Below are experts of layer 2 (counted from 0) of a mixture-of-experts language model. Rows are named router (the router's row for the expert), gate (a neuron's input weights, with its number), up (a neuron's input weights, with its number) and show model dimensions 0-111. Each number is 128 + 24 x the weight over its row's rms, rounded and kept within 0 to 255. Numbers have three digits each.
Before each expert's rows: a language model's description of what the expert responds to. This comes from a sample of Wikipedia text that the model never trained on.

# expert 3
It responds to: Content words after articles. Nouns, names and word stems following the, a, or modifiers, e.g. food, Louisiana, Williams, return(er), plus closing parentheses, that, which.
router:173135139141106164127088139137106129144129099113096149106139091081151129150134117118146133090143120108161149109117099160088084155120155135122112122147131149086090143122162079162183123138114120137079122087105131154110143137135103096131112106139148127076161128135118143107134094108151154174157120135153101104155103132104122111122104098127
gate0:103128116101120127152132157122117148146122124134145138093104160165164157143169143173117149141109118130117110122140106160112172136140094107091106153153112135160150121150122158101113153143104126131112143118170091139115104122092146132118147101116104133164116142174164115085138108158085112125131097130131084143128128147139121131100137165143
up0:115127132129135117129131123108151113115129125107131104188139159101148147112091132062109092123097183125127091174117119108121075096102119125134138131119135153140159118127134138119109145114123134101151089141100173141143151107164128114170129124131097112099121086076111118132097132091077130087134159091144170165118125145149127166136122166095
gate1:119150119184085092138184110130139158154171110129144122140131118127104118141165163116139130130132096134132098102167128150138162129151138118133147093129115117113094130179145139082131151155109129143183118155146133143155131171108100118098134173151146090131119119118144106133098124125081139111132094122119145109114144126120129114099184141093
up1:105102133137140118139127136145150049142151135095145107139132162120120154108106122146136083089156144154127164147132149106100133123110125127143155128139110102113160180093106138112116103117116127147126091116150132141152104100125144128131064076120144118119105136166136156099134162134108098111117147151132119117152146135160147147144105110103
gate2:116097138097114119164135097130171141130169137163129106177150147113136101087114158109137112091186168133143116141110103186133135124122127110141103087118104167121138126117133085137102118121158110150075151094108148146146142091136172123119092141097109109123135148165065111158103141116144145120099147118157081148141109121130136093135156139115
up2:081105113142117113116084101101152150148154156125130146109126141092126125119117178120120118124089141114097141121123076097129153147149152107122162104113099110112124077139104107105101124116103153112138079111148128129114129146144106155115173128134140129156143126097124112170154150152111131141122083132128105159142174181163169140140121076113
gate3:121164112125087101139148106101121156098134124151155100163175150097135113112101115102165154151113145092116111124150151147147130176134130150136141159134115127122110167148131116115131119135120166111116098113131095110116121145127152131151108153135122137113127163128133109139170156065111142161146142136131125136112160102119144116118147138163
up3:173106151111170160148121156164128102120187106134115125080109091118139101109132114100161132113152129145151093153137102116143133137133110145110134096153127139116134114120098108143104141129187094145129115149140138148118125083174155116164117121144123116128134159112099163121117083160131148129119079139140084079132108116141111110179131122131
gate4:098139177142172116099126136094116104146118122114098125147151107113146102139177169104146149096141146161106151161106153175089128125120124110112165165100108131138108089157136084183130184121084117136153131150155094150128149146080119153131142118107141123136117099112121143131106118171141127093116163141145139141135116098169113122151114169129
up4:130187170099132147122101127093107140132125102093066142155159073102140126174165129114141159088131106101123138137096131141117093163097126105125135111145128133079110081128150062173122184152067116179126120134134105146096143095141088123124125154155155123108148166132096118107157112156097152126088148181152103133143124098119100090142102106132
gate5:088133137174151079142083141105135109119118096137138143152123124125122096117091129090122076117110119137123120160115107107110156145128148166159125113135138125115169132112159103158140128105099167109105123115150147121133107107110159110161120086123123125116128119163131083111145101087093164127144089106111142096094162103136122143128182149124
up5:098151172129161103117118153129130168125139129135110128171133083126141094131088147159092113124120143145108130150074109103102149161121142134152101124144122123107157174099153092148128113090106163153114168108123102122128167113131142087137139140162116136079144118154146085097164167115082144157154081122155139078120149097147161156098166093167
gate6:143115074112103153133107108124113166137148065152102119178117066110074128169120109133146160137140100141148122119151100142098087167146108167152102131115105108131089153110125111117114103184117108178142105091121092105079122138134152152116161154133156097090138152155064172112171127115131139135107155158137085130119133127127111066076137123111
up6:095104124147156107094096128096092140131088127104131143128166166148126122114123128094112131160128110104101144143104096131124125111124139146111105149091153155143120105144107140119075158150108150105112143114097099134137165150082169119124168099107120174135112116136132105128102127152140106111190114120141134142101141138122073132162126157088
gate7:098151107139107138129112115137138156150150135107160135120112123105167110096094132092125108086176154138119096158159108128141114132116158187145160126094102091133157126147151129096122120121133176153161102161119145136136110084104169119160133160109124085155150117106130123140109131150088139093137134125159108141091147136147169139144133124103
up7:119144130093130099119152130126095151157125106087125122120110119158144119151095116094098109101116143162102082141144125161134133175149163127122154122129098149142146114150128097133084140084131168115109134129128098125146153113105159142144159116112109114128145139098117146114125122096134158086107143119133167131128117105160108085200108136134
gate8:137120179077158136149152116137161084095101119157133184100172147112095155128119117125150092101146134115147079114157122121151137114144122100152093144134131101139156140140117127108147096095128091119130129134163123126149110147152158162079101117121127113137150146126159114153132109132190089146137124150114114113129129130140144151121126099124
up8:135143091123125149120138128148116148123131134121124120130074096138159125119124150146116127094104154115107152140163145103100142132101087109148149104102149149120105098149122148131111128107152118108099151139106121134087129132124148126145132139081125124124144115147099090105139146118129134137089146107141147132105126091146154113093113110092
gate9:074095150142094132129124191097167159139112114139109110137125159151140127103071065137115114136136193123132137124120116136163156145115114148160133123116104142124140161158119140159140126124156132037109106108141144159170134108122109117139112132176105135102136095134157142118137148138084126077126118110150144114085103144138124164127115113133
up9:130103110091121137106093120088104136155103126091087175113112149128126109174127111133164152145118150124127166101086095147096152124106164111101145133098104139127106117135161123112142140098120107118153128138109139120130139106067137171100170092168118143082116100086156111164112141151122134131134121144152161177153142127132125152147109137127
gate10:136099148116125106139124145202190152087127132136151131153142136169137184089165104120104092123150120158121121132158143109127134077120115110145116144118131147088135148169094149140075098085112139123136139154111174130148125174137135169116088133103170098129164111103100143106162136118163142141125139127091120142123122144104105130142128149089
up10:129112139147155087114099125121102136133160085131171108163145161127128120171146127140099148109104120143109173169085138160116145150159155131142129147179134110110097174156139157138115109138172113121143142139128104133113158132084169096124134109098134115151153159155143119136148173094158133157099161115119101132126138095087145140166120123136
gate11:141139151100100107112115132127168115101124146117136094155139119102144167117170116102129149135138086112145112147175126123099126144124147176101137146093135119140128129159130131101126132111099137123116137123109168132142105111123138118110144124139092095116148122126149091165125157083145154135120161118106114122113170110158111162094117146092
up11:116131113162129116149118103106117130141134125144117088112149116167112091097103130110133124140117122144118142158114126195109152116136120147101109153131102112149134143104116109119085130131143058117130143115130097126139153168093151154177119162082115159141079162129116168112116104147100140138141110092115115111117108125125121101080148143132
gate12:092172140143144113121144143137145100093132119109158092149132157179139145093164144101175106144142147171159136132120111125128119130148098111128138108093086140112119137121109103109125120074120113097151143150125153091144148170150122173159115096094126094106138128130111140150109110143103114124079120109140130164137137165146122127102105148075
up12:132144136126096150100109121105115121117142125094089116127139134162142164140158077117184113166098104163128144144139118090169117098155135093129115114093131130082091109114095082125116131108111101128133126152119160083138136155125135162112149139135140122123123150175118131128129090175108116137126097106148087155149139166134142112131118133099
gate13:110127141134163118129161180100111145168118128098127139114079103167149155091123099108123119149121174123099121141134156082141150101117134116113141099101142118174126148125143152130122114186122129127157149125129178141113098109131151133148138150126108174107134122151118159113097132149120138090100119117122107157119122151110120134155140098166
up13:153113103149128092131139094156121109119157142197104113143142130166108104129117114115091152130094105141125116110138126165118101102171101146133110132152148130136101098127101164082106124105135108134111122108116083143141109150128153108097117153104091128128119135179128098122139183146088121147144128105131139141142128131124105145095115103132
gate14:149101125137093140114122122085127097116155115138095114106154126116119172139148152115157123118136112128106172110127111125163102108114140126147134077090122138120099100131154131142123147154132096113106102121149161129107098130143157129138169124141114106096131135169069132126123094193178144104107145131161132155130149152132105126083133112091
up14:097129129154141101157117166147095100081156127103166062142096121116143134114099082107131111124156146193115069185152145131113150076112104135167156175144144112150136165141113124137097127132127132122154121128115121152180110149143151108148114130119093057161119103117127118183116139101130100118149128120103140132139136129086150112151116164122
gate15:141144101142126125111147129120129101103116084160155119120140173098143132113102113126148113137128140103096115120088072134137129032109146167101132165128119127162110141124154101134153186063125134105128116133164124159173110170136123100150113092137136145079113158114133137090119147103150106161179151111157125152179130121137081102118121158100
up15:162167146132115142078166146116163124118113113150098113128105141147135116145127103096170153150179131096125115121111123106158144062117074158126133147175147113145141142126166106136146125115107126145111126134137128137143136167108099125125118092136118112089139164095163136119107106088102129170117091158151147162145143159167108118133101129147
gate16:101118145115120098103145162118145148143140134128103164150138115164093123136172138123112108120073113133064169124112115157137160126163119126112139142122143114171164096153122150155112157148121114156121097090121107112085161165083111166132120153108136135160108137120167124137131151152151142126143157111083145148121119152108113153114138101104
up16:104128072154114134134155120147148148130114127097115135136116138145165111093108108108096121119123141131131116120146130090129109113127145158109117120164097146114127137157112161124128130090127115075104179180122121139172130104125115104112131140131077139144093156135140141126081157136117060112086140144167135156106129146180146131149126141122
gate17:096150163124134125116128165151131165137103087088133140089167138185120129121153111155171088085089166112107130116118142117117127102105124096101095117116092101131105142142115135144092131102167121149142168107121119097190095103128165124155162122145066141115171101100159150106121119149127129125162164118136121133186090117148107137135117102165
up17:135080107141147128116113120092151108148119193206156127142102156101174103141130132098129141168126164140111124157108116088145113099163121126166172147117173147153127113153127107101169124157142112076087092114129131125101156128153105137122131090115127114171072149135120107093108122089153166112117089130159111125092167141119147129154151136123
gate18:105114102097103158163061128139167124103163115156120114112108175144122105127124168135126139085128122082164139142173094113121125101108098120126156122136146111082094153119170124122123120155109170119128119099147159097088110104166081103134110152125144126132127131167135153091094119122155131098123131120120111122120153105078110131106110139129
up18:168107161085154141102079107154105109165113118174117106134151125147117134131127119128091145117137075096137152115166124149152099127127160144110160137130164119094124150115117099144188114096131103116083121111130122135126117137153128102094117133136142101105135153147112112128141112143139152182165128104072126131110151089106125133115114107118
gate19:131142104147140078137131149100103084129136180110161082086153127124117158106121107137153103155170139125103157162108150086119109144132131162147106145107127104125126151156107127149119145116193135112149121160144154098158123133155132138155121112096092105130133112055136125106131151121141137141135147082112144121117148134108135152110152119149
up19:140147123132163104124129141149150132132150160105176103104114138105139142083117086144138148113145147130111133135110170120125084121126114122120103123154172109095150130087104094133157093147165139121096128151109162154137148123126111125129103122131156191106145098119098123098141145151153103143118132157136095122105123162111152108138122097114
gate20:148149102116116129157137149126190088119177107143163132140132112127074128098117108101138103130130124129138104130141122130156144145097144150137083135180145091112117139116133084164168160110127100093147154144179111104091147121140166130160129131152148130143137150142112146113122091101093116071115135161136116117107149148128145152083139151150
up20:119101190137081094137133125117094160110158126102173117162099111172176138139149082122167138099143145112142109124126127127111149134105130125162124131117106140132118122146115164102133096144117141146079119117102113165150129174184094110190117120101123136152145149103145110093150121159169109185124142108139103175107155139164155114142135120116
gate21:119140138188125119154098162123113159096142102107115145097122127140170145089146125121133135142109070119169134168128115104127144108116098119158155097093144130149076121128126149116149126135116107107093138134109107136091118149174136132145134129129136123107168162132153121117112112115151117122169147131144150133092153168137119156127138108135
up21:152152155107155123074089114150129133108126107123124131113171132136137145150159105160133154101133124097144131107107112061135099144161164119089120133155111094117139108143142134155109117168112115190113149102104136096151108132143155151136106114091125138129179133090144153137130106127154148137100124140142149113110080156139123163076121097110
gate22:133141143124159132133094085144145110089126106141136145164158149151086125141159067112125167131132097149084133152115108100117104148128124141143116122137129104096133151117141093176111158114125130154119163159119110125131127158093135107103117113165122117111138126097138109122116158140131093150090111137106119137126141120098129152113103107166
up22:090105137138118109181144141154138121116109151158162099119093189125169142095127140108119113145105136119141108159116142122137125122179110112141120109148136149144158137188114167098155106097132168079138088151125164139127107160125123118147109105097151140171153098139166120144100079116105105094123115131154127123074119134119173129155123148096
gate23:141148123115108095108160107089139141152146135118130136105150133161096106174156105082122104153103102146139142082144138067130120137124121145091095124107115138142137105136108130129077148107088093127100145123107123141145141126076080143138140156100151135127131143134137114154117069161111135108118088107103123148133114149120082119107101155136
up23:161153132106117117129122119132092136132143115091137190113171112116119111149131133173142112136123116093165124071129115114137088145113154081153127090142132143108145143113169119137117154119096119135121144091100141140117121148135120134109115131113196164071147159142164132145159105132163127132140085158080147131132083116078107100154110134135
gate24:140111131137107137142127145105157114140130165119138130152073144136083098085145119130124083139118140140104104125099127113137130153117106162179123158134135139163157130155127124152143139150139135133121123150145175094140129143146149134169110108127134099161119120131136121154130122083102137155123099123104149148121137100127132155130117165140
up24:133124130076154137100079143112094173107123126129137144166109112177152136127134145148148096155123131141133111140074088102114099122110096115117135097115147157147145093139107147158115133090133165146106131158138136115090145104105124125157122114137122117150133169098113148145118111107092100121112132122101142115143172137098130120086110115152
gate25:151119121167136152108122120146168130084180071163122134148130101123097121100159086140128138126140156136121103153185103105164116149079136103158153081095116096115132144126143101094147100129118084125138114124096140139086139151150110108137109134127184106105112128163117155124155105133153180122106110153139116119101139106137109081128092083118
up25:128110116124151119170146091165144097129134145138144146132149115132125126157079131130155140101140150139127115118151131141096096126151106119154134159172165137119100167107132099168148104111123117119123128148168158150149137128165154122153119121125146134092167139170083160106134158136143105149091123107127119158145147127137120148100158132175
gate26:117100123161112160142157142118179101103128139154116099165143161130188130139141109106157110130109102153136137152125102096138098113133103104162126135169168106157166166093135124125157155119110128126150153161159118087162103147138137123076079164114103157134155149128162141115167064171123099149137118138110176155144124159132130150090156176101
up26:101142121158178102142118139140129107112165130111118112138130145190145082161147167123132109110131122092138124096148085170134165125118155097127088125078131163157147097140135171128142142099157133115102100096146157159155115113139127168132118131135161094125172132124153097123138137095100111108151138087113139153144139101164121121106126179141
gate27:106139097117122123115111129153147100127108115148081115136128128154116147155194140173121135129086125155163139128148117131105124106160124137112127172115136078112172117108087132090157120137115110103139081149083129124090168131081127127102100111126110110127099126103168127161141086149117105129162154095127131179150135158123137146118127122138
up27:130116116150158149106146117132155126179097117153094167121103101093164121105104105123120132105139137111126086100146158105137115163088106119159146172131150124111123111158130122142141138142144133121152127127150159134103173142092137105084136103138166156156131146115168158131145135142131109103135131158104113116193098138151100122123128102124
gate28:108149115163120137122149125118125100060133141113150131134116119143167124149163146190113101137102144117144128108134149180127149116091095079153123090135105142163166098181132135108120102114153092114153116085152088150113146145084127145122165139104151143147150095138138078120103161129099131146187103125124116151146077124153143127115154143103
up28:134135104109153152155148166120166169185129144141140081112177130091164147127080130093133139129160143153120140144146151150151094125153159150121146152114151132145151154130106144135138165114100133130146104139096142120178119139126146131147099140125103131126098114108157166114104102112155155076098138115127149151172170124146144122155117168149